config.toml
n_layer = 17
d_model = 192
n_experts = 32
experts_per_token = 2
d_expert = 208
d_shared_expert = 192
activation = "quick_gelu"
moe_layers = [1, 2, 3, 4, 5, 6, 7, 8, 9, 10, 11, 12, 13, 14, 15, 16]
router_score = "sigmoid"
normalize_top_k = true
routed_scale = 1.0
balance_loss = 0.00347
balance_bias = false
router_logit_norm = 1.0
n_groups = 8
groups_per_token = 2
init_std_router = 0.0255
lr_router = 0.00183
n_head = 12
n_kv_head = 12
head_dim = 32
vocab_size = 32000
norm = "layernorm"
norm_place = "pre"
norm_eps = 1e-05
positions = "rope"
rope_base = 10000.0
rope_fraction = 1.0
qk_norm = false
attn_scale = 0.177
tie_embeddings = true
parallel_block = false
init = "normal"
init_std_qkv = 0.0482
init_std_o = 0.00584
init_std_up = 0.0482
init_std_down = 0.00413
optimizer = "muon_variant"
lr = 0.015
beta1 = 0.9
weight_decay = 0.015
lr_head = 0.00734
grad_clip = 1.0
warmup_steps = 200
schedule = "cos"
final_lr_fraction = 0.0
batch_tokens = 131072
seq_len = 1024
doc_mask = true
z_loss = 0.0001
train_tokens = 430100000
steps = 3282
dataset = "wikipedia_en"
Below are experts of layer 3 (counted from 0) of a mixture-of-experts language model. Rows are named router (the router's row for the expert), down (a neuron's output weights, with its number) and show model dimensions 0-95. Each number is 500 + 40 x the weight over its row's rms, rounded and kept within 0 to 999. Numbers have three digits each.
Before each expert's rows: a language model's description of what the expert responds to. This comes from a sample of Wikipedia text that the model never trained on.

# expert 8
What it handles: Table cell separators
router:533436436506471465476449564489485500500565470499461511478534555529466525430484475500503492463478482476366483522511481528448469538537478445496540451504466480473493413527461421531516589486512546455620531494497539485510524522488466482505555435520488505577518527481452544510487537428513433605
down1:503437442518479495451524479503504430518483417492472449476456507504538531525459448524454536515511480548515532515432519474520529496534474433465533559613457531456527466509587474544566458491446524546538581453467560558443513505511557513469501495477581475517470533505486508432512480465443454517
down2:474497538510466525487506460511534510518512432496502485539486450502441518462490577522474476540458533537513488519526526498498517532430483446467491465442509552510500480444524482553468405517505551578463470588474486537539547534506529452516551452529539515439516555476498474522494480400567449547
down3:433493573461507513469479488527456480470542540471492501514462530470494523539434413433479504492478518549480475479521443402468494488505492548567481507500499468474536466567464557527470528474534479494489535533519516542523544498472537544491499505520559540451479432444583502479412390473500470513
down4:480523529477454513407489497529496498547493496464507469472508532466498496550545577558498537506478458494537446533504521516470494459580580468489387498538531485477461462416555500499489528488461467531624471475517536460459553516455528434461539461434547544403496486476503510469496498530475539456
down5:512546483478497451442555538529526533432502518515454542500547560477476508555451475489541426452493396522502494506516559478442535435549561475528544548487561449461462537516542516531541515450454514506487469535513478512498517510521600479538466567428428494544552519469505520600464504501538558460
down6:430477447571539535562496498510519605506542518431453492487554529473454464531501481478528459504529535542435449490537470567500567520516426499573571554505519519534437516506521564470534455443491514455452522502453433533582492451546515521528543481381536506554538481497456464447498481456512548478
down7:509529543521525585468478532518494435481556509546508509403494525606489530555505459485569491533517547485505527468475522529452442574475571489504492525531485515456485574567403591481464489489473473486566537444432504479467557502459501527522561491474541533435505497531487486519457494493492528493
down8:469491463540459520506444485497470520462463581522543505473508454526585579507448449474490529486517555555459477466417485525428418552527516493550456443510491481494436517535482496527457525545510495478521515538493540509431514543511509488498461464493502450502445534459543519487444453436536515453
down9:534423457509491500482493514518535452556510528435480464523514468535516503447471525536593464605655516518477470462493527470456526456541491534546496513488493493483487496419502508473489382446483537489479582501554421467495452503494517505512529523572507451474513471382506463510590543546535503527
down10:563458481594466516515478441525531561509426470464508524488426430486526502497498459556501532529491524511466523504543388461483511511457487493493497483513533473501484487525493466495448575545474481517503533518517537505381471489448490510518508469406463534496474529554510455511419452539556526406
down11:506468478518451473450516494477528442499509510387495508532519509491571526490487445494565435519499460533570494541496446468547483508499582419491562506440418479505361457484531436451468510527467475524493420494476483539528482512540485466479570496508504469540574525445440530444547500525464465521
down12:418540508533477472523479511477551506519439441534515544541552504545540524468518468529515492471516430512570531519561448422548536556439482587500583504556501499463488468464499514515464509492524413538490482534590499523595482566516429432439478497475472497577514497486499536493544490474468501545
down13:517488527572522516493509557506484495525486388443534459442485508515537550537478461532493449344447420484479521597442507520505466529541511516487534514495473566463474506521482473535459465545491533439447530482488500549486489550488558434525483495582566464470494456568515511521517484425508465544
down14:514433486497522467471395490479430517526541491483480519521465501559483440523493552549479399465468552443467492492462487484526550499482436446512477469517495517502516515489548547490533526495511510497657491511423475502473512508501532532486510508455581508473472520414467560497502506546492580444
down15:466484517547467433518510456482469489478548534477433499499428436511428575500533448518487546471483523500495443481470513510548510436479544575452529486481515540457535566509514536490494494477429464579499490531496502534477604525485432495476484505467520481528531520548514541474503548523480460575
down16:490515562519431594390548468502428460444555457544506447457438483503512490468444537569487546541510470546534484440534486510547536449550570568424482485532558486453507496513446536533487493471508513505488512461461509539493585501508474468468539551483508508563501470553525442547501547536449487409
down17:512496557517598560493472515437526531490514506486581541430458485482491518523532484452558481503416519538450509412463448485499549521554561536536474581470451492480519428566575501457438506467442486548531488503554530526512459519515470481519513476533497454530467446485473579468462427495454461574
down18:511536518505520485552576500486452475506486520488541430527602499505497533498514491524515496522514514503507466524559447461494465496517442501510454446499553519470524485492475473444491540459542500518534450513455466574486560522508484496515471516497477395482529497419550545467449571427513537519
down19:521462493501489536521515459466531491494439538584497497554550488457525473436547560541554423502582516555477483499509487515484518467508477488486487430552479509428588441532457500495524500453445528488480521513500523511513411468499543532468445459509573547483554483396509518503525577452551460519
down20:550482543466466475487365511552504540575512535481446545475417506447558528476533447491564536450500464518483559447459515577493500498465495447501493503460486508462563465506510421535513476512543543509437480484491449505495570522506560487511520485498547523576502483426474523572483550410492518532

# expert 21
What it handles: Headings and table markup
router:493542536499523431505487472435478503414552507473472503505497459525519524503520464523486525495531467516479485584528443484458536489533477496490516591488472506532524593427531462484444541475473503482497507557485452548471555500525481538478556487469554499522542485465475451502498468512534485481
down0:468507478463455524498478564483523451439437538576466408521462520502489514464511476457484501549472584434528533517520574509561518438507495568487497515477500555472516493484494535566516493498590467500418470509516557486538521457462448560524507451496427570448469473462433484474588502454486504452
down1:514573457439500439498447476456494457437482431501514464553547494499485562546522477529533446526477474510477459472524532497519520517461534571559467517583501493529501430483504538521442507436495460534489479508475513510456531536535449504471470509478474510490498508546517507485551547473479506465
down2:434552452569508528538487532529513457476467519522472567512543449504535486519532478519520512545465487572550484545509581478478480539495520499493532453504501501453458498439540489510464509512515523517540502483431515440508493469516484466521465431579421494396516514559500468527422454444513425521
down3:484462396464513520529453467481576527487461516520505535537437512509490517441437462507495449597494520514487480524554480573490531507444503509505489568466418512552451528497532488531523504516485544533526480507527506445493440469494493452513523492579588469538554530555501486483452531542448495546
down4:443540538559472491449565418568464516464467501489516448488487534532481472527441473546506528496442546509464438560473496524453478486422532465501504508488492600520471427529567462538488578503431509477530554516499546491508535420471444517503468524462442466494545494510455492446472469441523518512
down5:537503583525544476513451424502505503482481529441489458465469530518462572463484484465473542475496535480517483460492504484430564448464491554576641483517466498548512536450487509507510499536470514440523452574509455522576496557450499459492464536476573509417587519470572476511483511453507474400
down6:500493498466527479519531484512538538523534541464450529531422549489524550515466500490526525475423519560494490547540434540450511528493470562487450522448500495478468502439537543512504451446493529465540558524520445436525508430396425600469475488448433515468480531522518551551564525551551481519
down7:487489496564482496529487406528503432396521506489515525540590505503513470580545423544527467489527457468529468492528413569469540492443480486458536519473532514519462404518585533608599493540486431448517501590520532526509507488561512409501501477547513511478572530451513475506524527476538509521
down8:500456532503451490528519447516442440552499508571462461416493488492508477582470514592551496430476541573440502514516460467463553508441491414547530491544582403540517551533502494472438523528512465561539531379511525493471507497466481523456436516491526500522507426527520495460494531495503507461
down9:528438527417446574444562468519481463469529473526530455509473527537514523453518479423466551415530561533529490523425472486470491529498431549493517482572511479421452530551483442485409514543485423483496505458510481529452522514530486578488509494525478515485498532460520457484552518490543482484
down10:449519482443525558551520541534485500567490444471552497470480526487458521496489487548525508511458514582518453500443520482489515551550470451510507577482491463591513551489515529480469486529512488544498461468514463459488554480487568430466577493473451396464505468474528498469514498507496496475
down11:423521529449546541505466539463443515549526403527541499409539494557475520511480423432412496425480457497541476469514471533504598541603498560497495530470462539493526538416447492460482523471486459533518550469548501618494510423512533512542467576485539492503488463530454477571474489545544477525
down12:515460525507536467452520496431549522527568442479524446431570487531511550509476528497472539508506574533527523446453517495414478575511456492413478546475499463518520532492481515460458486544466581505543489564490566465533511478488546428473465539572487514509454480492452528538425493533505458505
down13:499461500512476595512446492497548562424481493538425556462523534535454549530491471483524465542537506530496450462596552519484472463489505530500527461488493512446540515472446496515511523526451514448507470515556486494510469503504577463498449468485469559477535424472423501536513497486496576402
down14:457513487441531539492429531496537565519507557466486495499491555491561560430492508479510533516421480469479487532547483516520514471509522477484527552510546486548430546595584531488445481496471529490525509498491570491487503497556514451511462510463494415566582556521427473532536454547527524520
down15:447485445489502518483537480572465490475477432478500503514542496460530576405434499539435422517505509469537467608508489436498460508484511497518617495520534496525509526512508471469463548530480508485584491575536487515549498522478517592546479535454512542519379524580511520493459540476524508458
down16:560507553514452505474475524465432440513491518439523439551490495469465511470541466447594483522494597491501472518522539546565453488474453528468471500442543476472490508509504512568475479488492484489442503535474471586502463513459486520533480515548592518491559480492472498511549520520420477579
down17:550439498583500503447439519519486472460564543511590448480497498526523435486418455477453575461531543489535527465419523498547481479499506469472524537518509561477560569501534552512511456497506491502517508481513470489524521546471459432506481522546554467479485513556527441506500543512508459568
down18:469564511512525520517536499504463494505475609498432539444458470467475449511471466480531558484518524494431500468419517512487550522475512454473474518419613458456515471488495578509536566462512532464505434493476507487493491410423505540520501424511505465520471489499455523516457406449566542476
down19:469448547486509521487569443511547483501603454466482593526431457593502522507532577525478493485442433454509464551576512456521441482519502550459507479494494579548389485478486520551528530504493443486464476536489451582502490454509490495545513513476493456521528537458569500500450512483546475511

# expert 11
What it handles: Verbs after subjects
router:530510517576491507569509479484536508484489507488507545459522486532453479486461495481421565498544453493498469474557502583536534440452471500495468394525476557464473509483448490465456437486464543531489566407550485478500502468502505444462510478472492507498476494510552553509518460518548501525
down1:486475584503440498450505508492451517406549487568522577543469470543402503515513525426479514524492509471555537485512435499526465502483405527494413449532499478550518522452473447476487529472489515554523472474562544495530484482521440537505589469435541494498480579490468524498480460512541491497
down2:502453481601477539530549524477481435469478529516570536439463509493549504555502475491443467458522519487538486503521509552521492506488469469502482526492473494522476469558554494537462488450512487527474550529433448520464565434502509461522499445541441473524413513502500531573518538485589457519
down3:547548516471486531472527459420448478450535492642481504517536469516462503478465551443519463545471515531493446430513519560510521528525545489535509462527506556475527527535465561548473491512510554503443486527519518429453521542507522483450529449539468496546418452516560531493459526491481521498
down4:517520569516516533524452552428516496497547441419506558430483510514526533461484488512508399454513500532552506425443536446489506509493485555499536485517545544539499501521590481452467502526459511539452467515498500452434529523452470488458484488497553453516560566534492462427508551487541483534
down5:533506469497531545554477546496491538481483464500513495488438465427422459457522505481520474488452453583551446505550550500595485496451521504532501500530501556579467531543490485491518534461513499472499550497515447470497464501498491546486545478593514466461462428549515467479459432527561471516
down6:504576520496521570551448426513422465508500484501452466449487493472495502517502429554488531497477494542496499513566464510508486534491494527562535498469523487506510553486573545420480528556447510447407534510454516564434496514448550544524457536442470499521498540543443419508505485493542474444
down7:441500498523496553570551519442528538438501488534479490509453491473544514486556528539507498451546463527461428537443462560486551468500473615479437437487479510539496499472487488520504497490423508462528517446524572524523496489508474485489498479469462537439518488439525592514447492486536475555
down8:486474455487477480545484478467468490489482504529489548457520494481444465475485487486504465483476429547537494551463472508413554525452466535506534509567420515433560496536457511475506555468457543503550522462485508537494534483494489575485455478471480507485474521572500456522456459494525468429
down9:492489489479513576507507496469498519534521518578473456511425470494437476541439467516591538423526531463554477518435555437531509531520530540478479486526461509503528543546438504500511524469475524461467460546507525516472599579540543550589449473510486473466473519512466452491458517500523427490
down10:507509471541479498453487503487554505481459476533506439493510523529534426458546567558522471490497503563533477554585471511459483558564468469527517518501556535535491547526567505513512435513456487491604471497465480536520527542533488517524459501506487464470472468523484559490445458466520477518
down11:502504463444439434526492501507538506490483496555511422475560503529506520516486492461516480511553458487556486522504479522479512465507564570506460469469522493420531560474485461448458570533466461453488523485552525548569562536446489568486400438428530569473525439506561444508533511525495493490
down12:427526485432467566495481486531486518544546437489491467479459540456579494521511464571466480452521530523534532455552472500541485477552488520458529483537418536551468504508471519487597591560483562527496549521476502521536550496498425464509441511485486542493504502524522418580489492497481553516
down13:457500503481439558473530575464521526555525570477551530461494480510510509504525530502538451534503410512521437480426427546482491556444451494580570523437532488483502513509491501379382532538485566539473454413489465498449447463530527565483495493481502525499527562437504518483458489491548499549
down14:441506491520561460531546471523433498446514481535462486463394495571548460559479546518461482514458475426458535460547479517487511571544518459432548437504524511540519561527421510438463507488546487530459533480437527491457485536473497534504412533525435461530547486435502545447514456553498564419
down15:519504506540517527518486510409503464463524433579469549478455460486520449500508521540515436540498525500545560444518487514536520469502518464485549495516498514521559517443486471502536486507435572504517525505396442530485475581532535479454466525399593557459528524463518435539450550534510555509
down16:603494564478503410504440537489445485514492517488446481526510529554475425524468468473494612494523468410470488479481573485481553515476447492506480507446502428453537474474470556532456536480439500459484558465547524519582572503595539555511459479552487523484522525593461550469514429487496470491
down17:574498516484506512515521532475450582499547547512520459516457504553440480561519453461466481522519536521492526468481539564489508500533543491508467551526427501546531503475480493505523435530544463537517493478535494448452477562490556421512461484560447477486512578473492534522508600454577457527
down18:487540475480452516418542530458417470545507528574520485498393534480510467496498426512563517481505466505460495511458467513563452583498471529504495458449502396485408633519545517480496485502552443579474477534446490534516504541437529508498492483536479485488483521582492483486463515534542518478
down19:427516490539469478541423456548537468577512549517487448567482489522574525536549543536521527490462535469463532530544530492499517456495472504501462431410517488545404445518479473498437427507493392487525538470495478538481549518485518496548506499545484478515459470503494534514546554517507424460
down20:519534565510530516495505500467458545577553421487506534458507543515511574555466446547546518428523532475567526375534463531514488444432472501493452484530535524533559500483459505570468501549484421428488545512526497493510528547482535439486510500495459458504502519470499491464409503577489495544